Below are experts of layer 8 (counted from 0) of a mixture-of-experts language model. Rows are named router (the router's row for the expert), down (a neuron's output weights, with its number) and show model dimensions 112-167. Each number is 500 + 40 x the weight over its row's rms, rounded and kept within 0 to 999. Numbers have three digits each.
After each expert's rows: "comes before" lists some tokens at least twice as common just after its tokens as in all text. This comes from a sample of Wikipedia text that the model never trained on. Tokens count by the router's weight.

# expert 124
router:539489544511501442483465496554523474524564551538472536454503502562446506510545536502519467515434481479432473519514470481499472507501553586408515543415491534541436499497
down0:548427492493410498463439554492604459507546569541449548523485469494468452491484441506546476458487566456462504542602433438485528515486521489475462421514583501462499448432
down1:489487530440499534496486419535542469504503569497474572459547521479463509488454502497472503461495505510498492502514456483517433489508477496452533531488499551502432468524
down2:441527436526515441531461567493485481453571507505431530457527497487469427493479555489533542567493561428553496497502517481481506571505505505483525463479514606457474466552
down3:500513503477465474531539524544562555485487472434540424471481512477488497477511526495430416445496501505454551534530402477572521474447504563468483602487501480545506427462
down4:558483516453419555540533492482457529496480509498532429503547560556439513584480551466432434487527471541484449527554467455517491515378510458445469516435541491454491526551
down5:561436505507457489481545493483532445476502475528499466419454502520484502508459479437426534512526556537492535488518478486554482464441499489465513533507452476511498530481
down6:556544510419418449471517468497557494472498474569497485496452484494524522443499406507503427431510523524527489532469462470428490456516546508463515507425561495544460469512
down7:415490549585475433515566544538531501515548548438516493536559482451516507487470545518493481569443568532518481489473488475496527471494518479524542500457506560510485499476
down8:511494474504509475428449513460492481482475515479524507544515417468529417475492470475565432463512549510491452488633502433519532517469508545481586439544531577498490433371
down9:521466443437484535500409486459524505544501515538512570485509519481477488464512558548541486542461484544509488457530563547492528545520487469467507461550520567461539529501
down10:537485467453518519470542454460585477591536508544510575447507505471474507487492514498497550477534546489469526457554545490519513488551486480482569524541529558525481508553
down11:501467502450475535469455421494510452421474548546440438454508398476482439516477514384482560430480481505451506527528438411501509450525526528514554496490493531493513485497
down12:519507507551494433478459554477492551460539498457476512563513526483526421506515527483538513601538550547513470501509498545471517430475532477529441469488514425547564530465
down13:439452595512602467550568559485527519457470406450503402544538492523475509523488478552461514529540428495497449463512434454506534480503482516477515517450539430583465500474
down14:554466503454451496538524451561528506495555488468463500500490501500499502515521577506453460548516460438522473475511455469480445560501512575479531521517517441533443519496
down15:525497484464500489485470493456500434513497475528485529526489472490523418519496510557499566466527570492504476519490483472523485545470495555452524526601461515485506483534
down16:408512515536526555480509593446464472481433498444512424503463472540525507465379446453537497480532472452453488615462519522483492537492470583542455535511546499518519482550
comes before: "\n", " ", " 0", " —", " 1", " —;"

# expert 55
router:513524512399573501559517468506581468478515458553461577512482516560395503449552506527467498464466520443501517569516461465495556555460502541443479462428546486478433593563
down0:542510501476497453464587507525516474498506472582463585506491587458477465486543517514507463476465507522503469506461575520491431499431552508478479458435504492468514509530
down1:518480491478549582497490511478451499524566513462500499545469518512476517491515507447550487509542527496491482531484540580538419515584458539496542574466434486565555505517
down2:473447540441540514555472430534520475573502568459485463534433488455405526458497495512500513486445565479494505493499472534446439558545516468526569498602467505454495463530
down3:544501503522497468477456495515461458482493501526473560457525568438473473553467485557546465473488474471500531519508532508418465494530535543479509386505400538507486544485
down4:538486527432483580534482519536544468499531490446504532511522495500496576562581561541526491509472524510511498463513495458510521504462478507417502549530519482510533484503
down5:485525493552520580538422400402532526511450473451495448480519499549455455483430518552535580545594486492430495433467458451464470487597503505476509484551531520523525482448
down6:461506548557494487510519546506543534451481508529538465553471466606518512547512564525475502465547546529530499457529489507474505506505476491495544496541509481476477473498
down7:531512486516525588411510458490482505558528555461534518438512497426530480476471552548481506545518491532487527458509468464496462552550500476492549538522529495484433471501
down8:413481486570517543527533535440505539507381470498517512537488470497479528505455467516459546514482496502559554458547542652497470467493452525559517450506496543455482533473
down9:435487488475477524530534488478539509427460472493456514488491523521441468477518412493429400443484464533467478558434551489501442560541459524575480506444552503509529519504
down10:483505514452499532547461526576405512500558472417488476571569502504512538509540532518566498448532541560489469509491433461558508534499521480479531478428489472511505470475
down11:495502456504516493498491530477444539586515522488483462511538568455541502473457506473523508384497484466516489528435504615399509486454469441506483476531550517413491532542
down12:499535523492481497491521493507436437488482459460468428490467510468434548582505484603481475555446523497486491491500538480381463490543445521505447488510476558518514482529
down13:528491448418498467479457484472512495557489455486459437493417477506509530465493503478445485543487537478553458488460513431473453520513587448487453494544469481418460591536
down14:445484415460477485446512461515479491538446524376530477521467488464519496472457515505483545514512483445554512523497514483474532426455469551507576542451592534525496444558
down15:435523531487546497522485507474460515430483531533463487462524538477488429462508498462468522463491514477494500507538533442549481517517465537563520406490458517419535491463
down16:478547524553544491537473541519438406460549500519506480515462504494496467411490561420538515474505483439504438524465471564499449510502599469498476559499478469492538492562
comes before: " ", " 0", " 1", " 2", " Votes", " 3"

# expert 127
router:483471534564473535525444528558456484514463508491516455510427516507555480529546511495525484472507437490465498509500441496513435457501493520513478484548471524494499505481
down0:525447517541499607552464477483512420474588443505445563478511444474475543517546482462444487438489476509447516580515547533462472507509427456508444481459504480523506525545
down1:503488556505547488489464445533532473491460517471512529403498494492469544437544498493467506554493495406535563469527549622495501422521486506473486525464465499480487507470
down2:538462499500456496424509442538508525484526475444468485509539510451473473423491495579492451500484486474542488504454542495577526516548497564467514509516484444444474535490
down3:507589509522448526447500509504441549495550524516466497498496531550451529518477521484518484450471480513535561468541572567478511564505463437488484499485470495556486406554
down4:469437441480510482505453488496476520500493464442459545435493459524448495542504531472425443502471466525549512382480513538429527477549413485532543485526484508510471478575
down5:435496503510483492501511501478481492552525484433472476486442506445472566513548503568467388458514493503530432466475622555500550534477503541485505483551526579466565509479
down6:483524602479501511482559514575488449464572487497441470539532553545498484536466451526494556487521495482541492510544426453505488524477438512516498460434449497513531517480
down7:595463498455564517448490461517468479540509513467460559445521439522531512512500527516470511536502427503550488490465520528498544440558551481486553505474475478463521535438
down8:478543516488499536537500523555478543449561574544475539452510556560413448458545497484541539541504524462490555478416536528508455471510486459537429503546502524458498498496
down9:488483555541520582595461483498433433484579524512508581517501493499564471452495495497493482497497419514464528491496543528471488500546440554498482461440499475543427485538
down10:533498494505494474433530546521537492561548576504460500432504514460515577565458526477496553510542544558599563454501501538509519494514484495535524515535481480539545428474
down11:491460489578580498442460551514531419498535467475423561539419496492505456516452482490487442514489478546504505453481510566486536504541501475480531496540487533464499524554
down12:529428459488514502503465420505439498486409416567502466532428543499502506614556554513477528508447460508529500511501503493526512554511449437517490493491452498480521417525
down13:560442447511571458461509450467482479472602525478481528421547493513473393566503525568436438468471533506401523500449523506545539542515443441496472529449480558532463477536
down14:400482503482553481519463450491468511471450569526515503416528478489534537474517479426550462547507466534508394554558537498418501458487499530506495454519549582496494533440
down15:450495461502530467519509521492492548551497521472493511486498418537397509514525534428489505480455524464537479495479573532551545525520478438441477453536462497474564524471
down16:538501493424479484526517518496469479459505551539450551503518484579470470425454534583480445538482536479537457429445558475574570485567452469566490489478518557482593496486
comes before: " |", "6", "4", "8", "9", "3"

# expert 125
router:420560431521516441451518464518434576459479525500461501557491532505499468595474450569550538549493463466500546469502480494584572538499514600485468558493490511531479496502
down0:437514479505494499460549482467498514538533500467536481549519470519513525470508534486452507444490461508527457486477525463519499512471501464530493469465524534510446568562
down1:478492523594444582461513455472538477539529525498535459546513506514546546463531530551466413491436491445515497442435478470451478501446531517487489547488528460510562467497
down2:532493572517484493568447422523471446445560532471504501538503571577506448439467511488448535476472501528555455526522504428393496517504486439478497457461433574510575513506
down3:484496436451537433486534495496470504568533445517533485476446434507489446527512464540494535486526479508563496472523481503541443455479478562504449517463469527510571501460
down4:509504493459458460621459494531502464475501492469479517483530518484440436494519430523522495522513463435527519495584490609490554520555473500471541517448520497592467516499
down5:522472499490510480454557424533544521556475550512540479478447542543468437519465490449539492523491499541514515521607541525509530435447527524415489497556494495501501460464
down6:495525457508453493511569518470463522524471551540593561568490494588453455493491567449513400503470469532547491445492544606530515527485544523484453451537544522498546427476
down7:504489515516468491482514542406525475501425541496467460559517563501407497503481469503499543496516479450507511490549476824504522525473507537518473506519520473503546506443
down8:554480534509549488523454474549512458517517455524520450507461442488562527434497498508487425526526493513515460486447497372505552516550503446455462514452461456482508431474
down9:454493558471536480455485504590471494430535500552527459479540498497556464597501500507533479496597494482493513482515469481516515504497487568482505493481482540460486467520
down10:463511491526481529505489515491477443460546567550584487473511513554485468533434468465530474513515467503587534484538512340485562461497469476463507484455467487538528459448
down11:485467491566521500477524488515577488505520454480582467479497502444528535549538561627504561539548508556476569538523455489489492453476500480484468499474507438534499498494
down12:463505489478566515472496496559458525521488465469500497458484527521602449499502495481549407576508540477456507571481511312495448498481493510501521474479446444498520459534
down13:468483465537593549452497449504466479571491485525550502479601405585452561548484542517543560477497534527475511553579526509553487457466467595450514554492513519545503488456
down14:503463476584482566482502499514537507490566471520567434561486524512485578439503561434477444415458464498474486447429488484541422514456533480491458502560488476457492483562
down15:566503544500595500572544503483499503494501520485421554548469490490471383523468523524509536473494557443511448521603478502574499589503493528453513440555452533436488520547
down16:494498532544494559495487529528529460519493494454475470482554503495523509504505481507537497476528510512489510502440502556515499510406523540614439537406566392536486446524
comes before: "The", "In", "==", "===", "-", "He"

# expert 61
router:513487453540512480447482502578488534518459500482429436535468478561517561457427526510573506572499444464473480523554504545468522516484483461503445544517499540493536516448
down0:549492449496533485447513487502427563479422504421507499523530535508492463553503488445504503489566552508481578471432498513519561536491467560461463414425486494550490596548
down1:489533479546556568481505454453489526432521495469501519509525500535486535496530505467574513479495482586510477452456510534580526550435475481569524545494517547523492472525
down2:531570539498484500497466510513607445465526465507539530492520422641503481466493493485497491426470474462469502484454512571503440449516450473468534515506491482469446528556
down3:520520520530579446499487496571479427530529554489499579544502466541520498524518511475439521484483499481524503493510474462506554587614500521493537464510526498485468465568
down4:533545449431546439549519444506498522489476506465489540522605465514507529502413532567595537462514523572536560511479556564514507580486483456499462440492537546476510463501
down5:543523471588580459494494515581500509453527522487473532492479484522485495487511480487476498467512470467464501532452422403520525444569459568464514474511533507506488460502
down6:498479513469481497527505504432536544501438494469456531486476439566523508439519547450555523487421453582526456555519551576469552508483495453494453519555510502477546435514
down7:523579513475542496501453481524506562518499487528499497506503466506502505503523558536451547485476469429570510475487439456514436589604437500501436546458527471539479438541
down8:456424482474487425514493492552475523506520472478490445462519512557519510505497469505512511511433503461470504490528463460478426589411513487528537503586499541518557453474
down9:525386481541481459543425503536537474464454516525587518457418521467509451480562506523470576441453486484475501495530540595457456524463471542488480520524505558494477430552
down10:571483500560536568477504487574430533506531498529513461511549422481519430502459516442513568565561585488539566589510548421511457524504506517436481450488479502543504518513
down11:502488519515479554510494520469488453506586553453448499459557462554445522523540555505505489488493576542488523471499540474483484506502493501505514537552421523534487529459
down12:537496484519481508502522480422469518565454485517581500475518555503449517456515538474486549457473474452453471462540572537478462531533519496446522498531572490469478460483
down13:460503534522534494454503536527455528496501513522504447573578521569480587471495552532511480529509392506470487483532511475503443500525526493489476514509559544511535544519
down14:445492571515560418542511611525434511468556526449484442563525494555508541496561538446511467462504463487543547466479492497487561427499462505507663484499502562482502473546
down15:491590500488549461442481517490573522475502457555542562463483573481529490473546559471501557568475421482447496564469491558462557381535423538446496507467433449482532474497
down16:553446472536558514508448540449409524514515509503531530524423512604443540465483489464484466463549522393458519444530445473554486538574452477397547527470503531446460504552
comes before: " |", "1", " 0", "9", "8", "4"

# expert 73
router:445531563567564473513465524529520487546451474504498538583478462584533494462499535473547555530432519528522488522555557539534572446549572563512479495550497542505531464500
down0:554460511527527515456510478479542491503443551467479550483544417538455516506518571492472530509490506533456427450490489502411527533569512555545516600486493557550446555479
down1:477503513453531481541556502526467538545472430536481487537449434488560523579471511517509495481529504472543407499507533455557552516532512474479427526501537491553537467514
down2:552470472630508544406478556468441409482506497495573467461494567519490500522436647444510451434511533516505572538445501505497519484491412491407565553572445520488451529488
down3:469491469458468494510505489497543525476441475497471518550518498508447474510504530444414508457454482542496439460430493541437470494508527456525530554500482481519485540475
down4:504536440515512441560533447446535435529471494532506490517463521511548426486490538415528542483489589529482497557520498537490451481498483518507478499546458559473476547479
down5:525475572553494499517479517486521538518503485490541493428453580509507480452445519492513519487481454494503460530544489544540508539480514412464498510514561501491554490465
down6:522558407523475509490581447479456439461486388495448511551458513489516511536483486460460528510516519498519503485485572492506464536477530493510513476510469463523514486491
down7:552520521526477525518513449559501480498432550546463530561531461509440468475475516504457535484484501599528548516430489465515447455439529490552542581516542539455568475528
down8:497445477471558570458488501566499546499438492433533540445543488490534427574505515478484487474474557517445529523475539473489498490515462474490539519523501403526483498511
down9:537435460509446428623493458547488497582465458526475471525492545516423520522525537508516488503531510512500473433496495454550516507503587482487526522465480517482530491532
down10:500427485560522537520447547549506427503509439479470481458569545557496550527497445477481515465543581529455592556509528470558506466542490512463468512595393408553520492531
down11:539475450543511510491524549480452470538522479495461541472500582510501491599489493445573493464560527456499457593534467410530569489442450541519453519520481509506485482488
down12:546473503529572546432539454519472478501471529492520463421511418470555412550503543476430495487415539508544549506487501489574541517440493535478477442546484506422466541492
down13:459482515477574501413516469548491541504521531548515541438475487475484485453529492488538506484495476435471507445544491473521529463507446522541521450472555477480510402487
down14:553485503501427473501477499499507588537442521461534495637514560541520440491516510525492489542530551555492469550513442489517508527477539449508470522539540483523502535445
down15:540438481502515463458460598484486477558440458491478555530474486516496552489459496432541566512527514504516516516502515556461488479489538406576465515545471479555564536502
down16:497488462562509524566533484492464541490544501494431546509431512532492544490500399542566505473404584474585449471492496477451529479437467470543524458545547473550503516542
comes before: " |", "″N", "),", "\"", " m", ","

# expert 23
router:536517518537457549417464457569459539510464505531444496444400498527518517480477480410472410474463451509408459574511467471491520533463611438524480529444449453522472521480
down0:482494457514454467507514471478537541508392484501489512534455439480489566457492543530492499458491535466515501486425562546510474538530457482550465570485494509503511535536
down1:453514601482459514463513517458470476470509561485546517483537487474548464547512464467492575569541503482518522441516438441438499547521494498495515459541415461473437515504
down2:566421530490474645496488474493536479492502580413463445499573489499512497425500517477554498502509496484529532450465468510503449537505486489470593528479517613450468402481
down3:459529538488524468538480427462516570509480542550491437572499474483486503587499461511526492477500416549566512525518448460529558506516534466553433434429473511524531566556
down4:478458556526450513494504491447494487508500436475522502553517519557515519468498504394448525509532437435420468502523452446503475554484524527509531495436520503502435485635
down5:563498458452479497459510535603471519567450485520427535506512515502401467462441476525503542521447516509506548521464512679492503519503503497469516557464517530503521488599
down6:511452575525470532549490512434575483466572462513528500586525552447451538574471542520519468527578511458493486523529492314524534449508443509513572572507543551504526484423
down7:448526497495511542494555491551439506546528528561503499485516539418474580536479497511550557496437494521506523576492540540470486501477507437534505530540486547505465493543
down8:439455489497515471476534557449585549504416510537526515605515487463574513537556495508549477488514409527543525506503449527529502527471573574542344457459563503535537465499
down9:414564477482515488452522470517518508506465540529538490417479466431549461545595538500507531471477479554524525466427482488447514465513495475507484453517531516431467469520
down10:535434489497476485511505490463488549470515527469499465516578469531480485499454438451471480459449527537422548571486456495460425527506529504492525526485436422515444491483
down11:462501472564489496486482491536511379413506516516519464495490462521470473560457487544566489537493482474501544531444457472454528530546475552487529518517473539497548506501
down12:383477478481528528560536523545467523527442458619456516514514484490499570546532493486521503497468435477499499523493494518532431531440544508612443483477532534541537515576
down13:496428495519479488437458490481534492563510558442467474518496514450534481501497480571521521492501588482430507587509506432543523501407500543490497553492492488488524584490
down14:494598430466568466566549442579423473475546518566566557397528431470529491464545508498493466474492498503520486461510557547457539413581441470486530424522577572451512483459
down15:486468449560479458478507473486461517580465457491476462469448516520486521571529568519535507518519484462507547465537512547510446539499615410542475489524450547496520505530
down16:443506552529463417494474496543504454477535424543557618512471599505483524528545543489454438492550469492602455471499480457481500505486404462500502512489513529465478579502
comes before: " |", " •", " ", " Died:", " 0", " 6"

# expert 25
router:483553479516516535513501518465551511537465508476434511486499496501553458456500534498465535524508450455515473517521498462536526552527485487499529516472487515553449440514
down0:572493533479516531527495510529553438550425512466578451473568434492509468511540527573534511510493495482452466485544473514515474560553501440445514455487521523468501510483
down1:493453457468484505492497526510492483496489513457568468417490475542400474488454428472508420498458582487508383559481455434508471514495472472515591547454578536448514530496
down2:502514439505501483507501499421523499493451538502470553491519509580420507484494476463542563531437507513505537502536512501534530515480511450463396511519485471410440504575
down3:466506443544596443522486456541546570512509478516484507467550495543492564511482566504435435541482461514516568477451515484483515484494547485514511573491514519451561446474
down4:520501488479423468444466477508465574515575476505555502555488514473496533551472486522515492482523539487563536483442574439444532447520522569488504460473491473522519527428
down5:470414508539509565509535541526519456580535540545487600485534516489453378461497525486490564517562515503453495513508530495521448515529506444448546550460513474490494457538
down6:492522546428440538518480548504508519581437518479474492461544516533485414527519500497437560540481410469514411490566508590545408492514517498469512515482558478512482542505
down7:523468510547460485520495545537554563573424509443464469518502584484503409473527458531447527540462496527486473442536499537515536496492549493484436509546536481565483510508
down8:506499577538518537574443455532472496450492548458528417545584523549484486504483495495448493468447371532479501422499540441569487562480447533523477466498489541525561499478
down9:445526439434465524490450555526450478464523509461404565450420466525546507428448457473470466539400486444479490487462447462518452502492507557475475491458495558479460466457
down10:482479500482521521543543506513535408539494501505542552443520494453454465466508492531570484473559454447450493508518483525461493541488363467450490512564571516489512491544
down11:483510423454477518510425565487514508504444549495433515468443515496560497487420445454441504534427572537548552544514521436544487483518562492440429501501504448456512508433
down12:493580515540555514448556520544500533511489549514499447422519464545507611549488560503537487482459491544479515575503521425464436526524515501483488509567504537472559500452
down13:471549487534438501544462493478481520512560480519493523475566487570547458442474576466506566485488447583553529485494598505486496449475489537506486484445455487529469509573
down14:548468475500542502469475522475471469527494516502470547427534500491463489482512455506501490510447532483488483522552427462479459426468514476416473490476518463439550436481
down15:466561510531458461508474443461512576437558507529407477578453567548453486522502520497513528458486550532574499537529531476536547491474502527459473475496533548555493429525
down16:535467423529565519511498460526412551424523505538587487499514494407467498572544437483481454423467532470482546582438457464507517549622468524489543522509500554494470515421
comes before: " the", " be", " make", " a", " take", " have"

# expert 66
router:517521446439584464511466545435428447433460493514538455513511525462523475548508534521513539489526561445537458494510587630497524512556447553478560530434518551465548506540
down0:548521518493506466547543535459479531522449522483476463514465498485508437401528419490547470475462509576533527493442471528501485522520457546520511573550535519473502469470
down1:539468491553479504579502408558456532551514463498513538494471425412576513456466508438474456503468425492486442480496490472474438536501526511461529544433493509553501458492
down2:469486498495464478452477476511426508477475523454495478590514509552494538511539451475488363512540572569570483489502524563505521438527453480455466493550573487516502488496
down3:430495537439510528573494541496511532530519488541479464392501488500454474579536464500526497505564458482492450551433440396509444522464554495483477525497451440522535550490
down4:395499503540523492535504507506514556545544510440537507453580452542500435441452509457559475533552556506505508420464430514412515455503447468505499538545480475522470502477
down5:458533513510478518488485536467508420482540494521558529545519496465510507506536473512528451438516565470447554511525512479494570500499490487484464477526515487411480555482
down6:479544468538536534564577490463578495543551512512434491524552487530488445459481532499440463459507445537505506479515597461532506523400477571541490494496496502442502583496
down7:595515503491502486530542500493518510549452534484530476587509470440520560503508522576434500498459451487570450502509566482518474495526459558462543495421438488516520471451
down8:452476532534506445517441537504529458423470496528521571498481478587508522510491533480529478531476457467471567486512455511461584546439453484476445519468475482538435490495
down9:454495515486495499495577533523545495457555514449505473490471524451572493475539396484471517453527541535467584480528486462468432478486490515518536458467538471447487562547
down10:433405457509540497506488539512487438505474468592521501504490496582600481483491575484549490462524490448485529501503559511476516502512499495517484426452368474489492602489
down11:530460502477514536504478515521578472507478382499507525540476458478510538463507561476454525437548523510506541546480575537458483458541517500454496452589541525493475510486
down12:510367493526491502500488503476453443470503500568434521475508491456527470430536489494521493514516452480493457408482539435509439524538455553584549508513541467423505465525
down13:455601529485495486487549475462548463458547451517526476474516492515385521474541495478531451523443552532509566535520550443517457547464535456499530585613554505468456480488
down14:569479541449580495490517503498475508502454519515552520469556554485455435414539463527521521522426472444425484603488485490506478531475490471502518559489437485472592467493
down15:550473558446526508538468497481467497455489537496453373499531416486462467541483461494497465521475557451560518485465544545530527515468498563502489524513496585465565436496
down16:477519534478472511425515534518459459506516577495532483488451525492559524496545516548552524461540515493563513475604621601540487482605486439528508508489450504448550498566
comes before: " |", " and", ";", " was", " –", " ="

# expert 69
router:516529524470475467524504489431465442531537487418532490529580499423551516516493475476408538519560444525530454447531472468510465540535530468563627494517438553554487438500
down0:458492427475528522456462510464512464504523535510494509534464437544483459479568562522508500487528470560458502450510481493439463469472527507426474495448475522596484480548
down1:497467520499537506526550568552442495496566540476476514435475543510504548566439535494528476520553404504509496508486483391494584516530478552484553471445454451453452510460
down2:619522411511483500455474471509457544539458463466488528496460532490463555508463462499525414561546486527496502530530473488450509446488576507537532453456605526523531446471
down3:422512471495562508518446473479486461432544471561523501584465472514491548472454474484551453510475509514481529421460517502443453492547432448464504590518559485524476517463
down4:541531531489525550538569512471520539579445510533563447483477425495532491530544539434488464531510448513524465478471559567487476459530508500545529467470548508478542477455
down5:515514453441496503532458459499484460470504482541541445463497480480492542455521566547501495514478445547501518439486501525417483448459465531425521468495502490475471463538
down6:464532455590517544522511539475549487515380529484518530526510458600453468511506470453542527437562592501535526482466526499510532416454618458482513501520537508545520457559
down7:474466538580531520493484508455487534524489533459467503441433485518548513512523474555521536491543538440504556501548554559463523525559496515536494544484589522554512478509
down8:514554507525476550543550502484547549506562506427499586521461505475503484492506496491496539519512467551460566491453569506437524474489494525542556531531553548589517558505
down9:530466499529494502422463530415438509456450493472527481541448479505481543554412502534453485506549426553490562448498571567493499495500468511590544516434513542527515516518
down10:490480577491526460536492463466484491441597499487500511443490524428492558456526485515503549521465553500551533474481516594510521529548408431511539550461495451474457529542
down11:450482536507449502476520489436442432528457470487508511539632480504481452464475541485527538509502470502397491480570498439491503500505541476495560492463491494487549475506
down12:456506553492478490507517534475495488505602539503543481561538539537518461539481492566545546478538420463460464594505386409541451512498537567456509481441529474535565522483
down13:518554519510579513491512491474423589471477530433524500487555507475512470545526501526468439561578462510471561520493433465547558486487544566546548538478497492435447458564
down14:427452551517425488445540518486469468467471432532474506570489481518466529594441541504553525501482444495452490498562482541414437510478507477502473461526525541490543466445
down15:483455539534518449512503518483506485506442522518512484457522497540474446485443471501455513510459431483472476448544538456477521528462529498540480484494528494547503463469
down16:481456562470476521499483483432491479510577476473532466519484504475548447503514484512550466510496416483491456523536418379579477521470591484492499456404481458524513469474
comes before: " the", " a", " his", " their", " her", " an"

# expert 107
router:454485456469534582555480501499451460553443567527508534513524473587499483477488568513516579420460493450475544484485608598478554507490546519562463536449540516465548525535
down0:475483437481501516450489582503530561487547502491433481504524532465422548514514540469504513463475494471503529544533542457529544505553493485528536552494439512511509459534
down1:482582498536538461483462487454540462474407594476509466512533504439470504447490493468540528464477503511476582519468505468537455464568534488532522530565525504533508515539
down2:492502503506472576509524429480493535545510491488534515481491469469466479479534519489491490529541453542522450486460570557489448488512468494549495481505495441495547454519
down3:525458534512497460487469499508487464559528420538508496518463530467535502454480459475523454425548562528481482535526516434533556503489494453461470518513468549540511489509
down4:607505484561578511447513607536441540501528509506405521537553507466460504501566511464489511421455474590424533544547497521452525465475528421483475516505482511469455429520
down5:580529525487496541511497524517517495522561582527436559572547473501496546514550502535491520494500513551498491527530589528497526558543520490555538497498518489468414497514
down6:489534493493503494553450513479510436465472577515485508520482559474489587403446505476532499496580414490510465450368458525497543477519526507576464554457537467421527515517
down7:435594520581524441507458441493482411488497472507571457562448410512538570490443453513498472417519493556485549491560483470528466497491571480500437496496441511508561544478
down8:430516430483544492531461458425437512474452573424569494492535475567471502466470496534511524469548469499538513508499497570490556489520476567499483509557534493488567492453
down9:408513478540503446509574496517451410500468587541538518478463514490514456443467491448595506532485609500581483466465536504504527426492567486542520517544474486444462523542
down10:484588425472487510466498462468490441451513565517401536473534518410477497478541548468540484511439528451493463489486498519485500475516454542493547524500507540469445557540
down11:534461510539531560471479471473483527501515438438531476529505478417488469551511512556500498512503465542476526474492500403555405589464494485469501449537478428513419461515
down12:499397566521479471507550452521423507524552511527543489521535518445552531557476472522489489520538483518497461529597505468491490484490502546489497432417443470556557491514
down13:526517481481429559567494408468499510493486591579510536546508448513559504522587517488503427478551531489571478450418472539560487448459588558485518554520502533501534477460
down14:545576462498510454454483537544566482452464499478486478489501564466375536553479508528435467438486485507467565496452495547451529443572480543508509480475557565507464513467
down15:529462419547453528441486616501493515492534508493456559443553573487457551496518460463449506477458581529489544518476514545522450410589506481539442501519484499430501499473
down16:522568496524493521563493503462481463474495534493457478535474514475491522518526506455488540556489546522463554473490457490473490465457470521523483503455483476471524520501
comes before: "\n", " |", "″N", " =", "-", ";"

# expert 11
router:533542450496512479536456507487469461457422503583502466480483439504507502480518472522573541461514435497483521486479421515492489512540444506512506492427485549591560499491
down0:487504517443485502548497482487448527478549519544461469490552453509542539517487527439486528497487510531572523501500494401492522537478424490409496534488496529491506507548
down1:480450503524421551510569460447521522503516534465478543480533509577547535491482489336521512559491567523468483535492479566417477490472558444480447575511456442468527551505
down2:474498418447504468503436535500524438538455459546511417480426449507447510528532462594516501420505521572479515505473531523564432539553475480457516453507533564500486396484
down3:536507496529486430534513459410499437549412519530483513511519514483445507562498511511525492505484524541523497507452619496454505517470413575449442509454505513497427512512
down4:481538417450529503550499404460469489540396496491551522525488491526494565498540550537544504501524476512476523524540498575546409521514510530457516517423492522509460515485
down5:566542533438500533494420478547511491598477456528551521550430549552488506529491470530496459496514445511480487481538440506443490478515551479527471491490465492495521484472
down6:448494502478514509485470530500449505477595428518502502607591497499526436502450471468461469515523553521461527440499480529503503525412536493486525488423504522526538460470
down7:402501499463526514476532477505481460517501579519495496479471454491472493544518514518505503514536453483556464509466468557449544519553471528579516486473526483489485424569
down8:515512524519500489471430539531505576491515479493430554518566483482483465474532471514458473460448403488559518574478521522523430548454516558478507477490578500473511452517
down9:469433560450507445527493475435509525560532463529515451503462487531463588516547413472525480463555446540447532531520577448545517520495521454506486521537459550518497563441
down10:433513440464500426491396491491463444513443451517499497433466503480507575570452466478517465427535421543519510491469499521511503561503467550555489530482477523541439496491
down11:496551482431480478510482457485536465454370522449495558532517562518534462557442461466473447561533617507517502510520452489536463548488567456505459467544495485441422508497
down12:469548506437453567484534388476594502555444510486518546484475499488517502471554508544496555596565498554530498545487517503547441540467476543572595514463480497505437495531
down13:472543463477532485458437487463506448480472483579459488536474538524492510534483504541500533566485497521510524459480525512511467430512514514500499446538453435546442449551
down14:527459529494470474484494508531466519477400535489559556499450482489492507398575450488569498491545518451443557497571491451503590548506456443536548537456553507413499541429
down15:522556512496524441528508547414498421515544526565513498497496460477546500469426510446516550521470467527521471462424484510507537485589518524531541474496450508434475519485
down16:550524432516450521411482474516539526552503475538545505489511510467548455467544480492511544499490492521403508452589487517554511456603508441535547458411511479521405458515
comes before: " 0", "|", " States", " first", " Kingdom", " 1"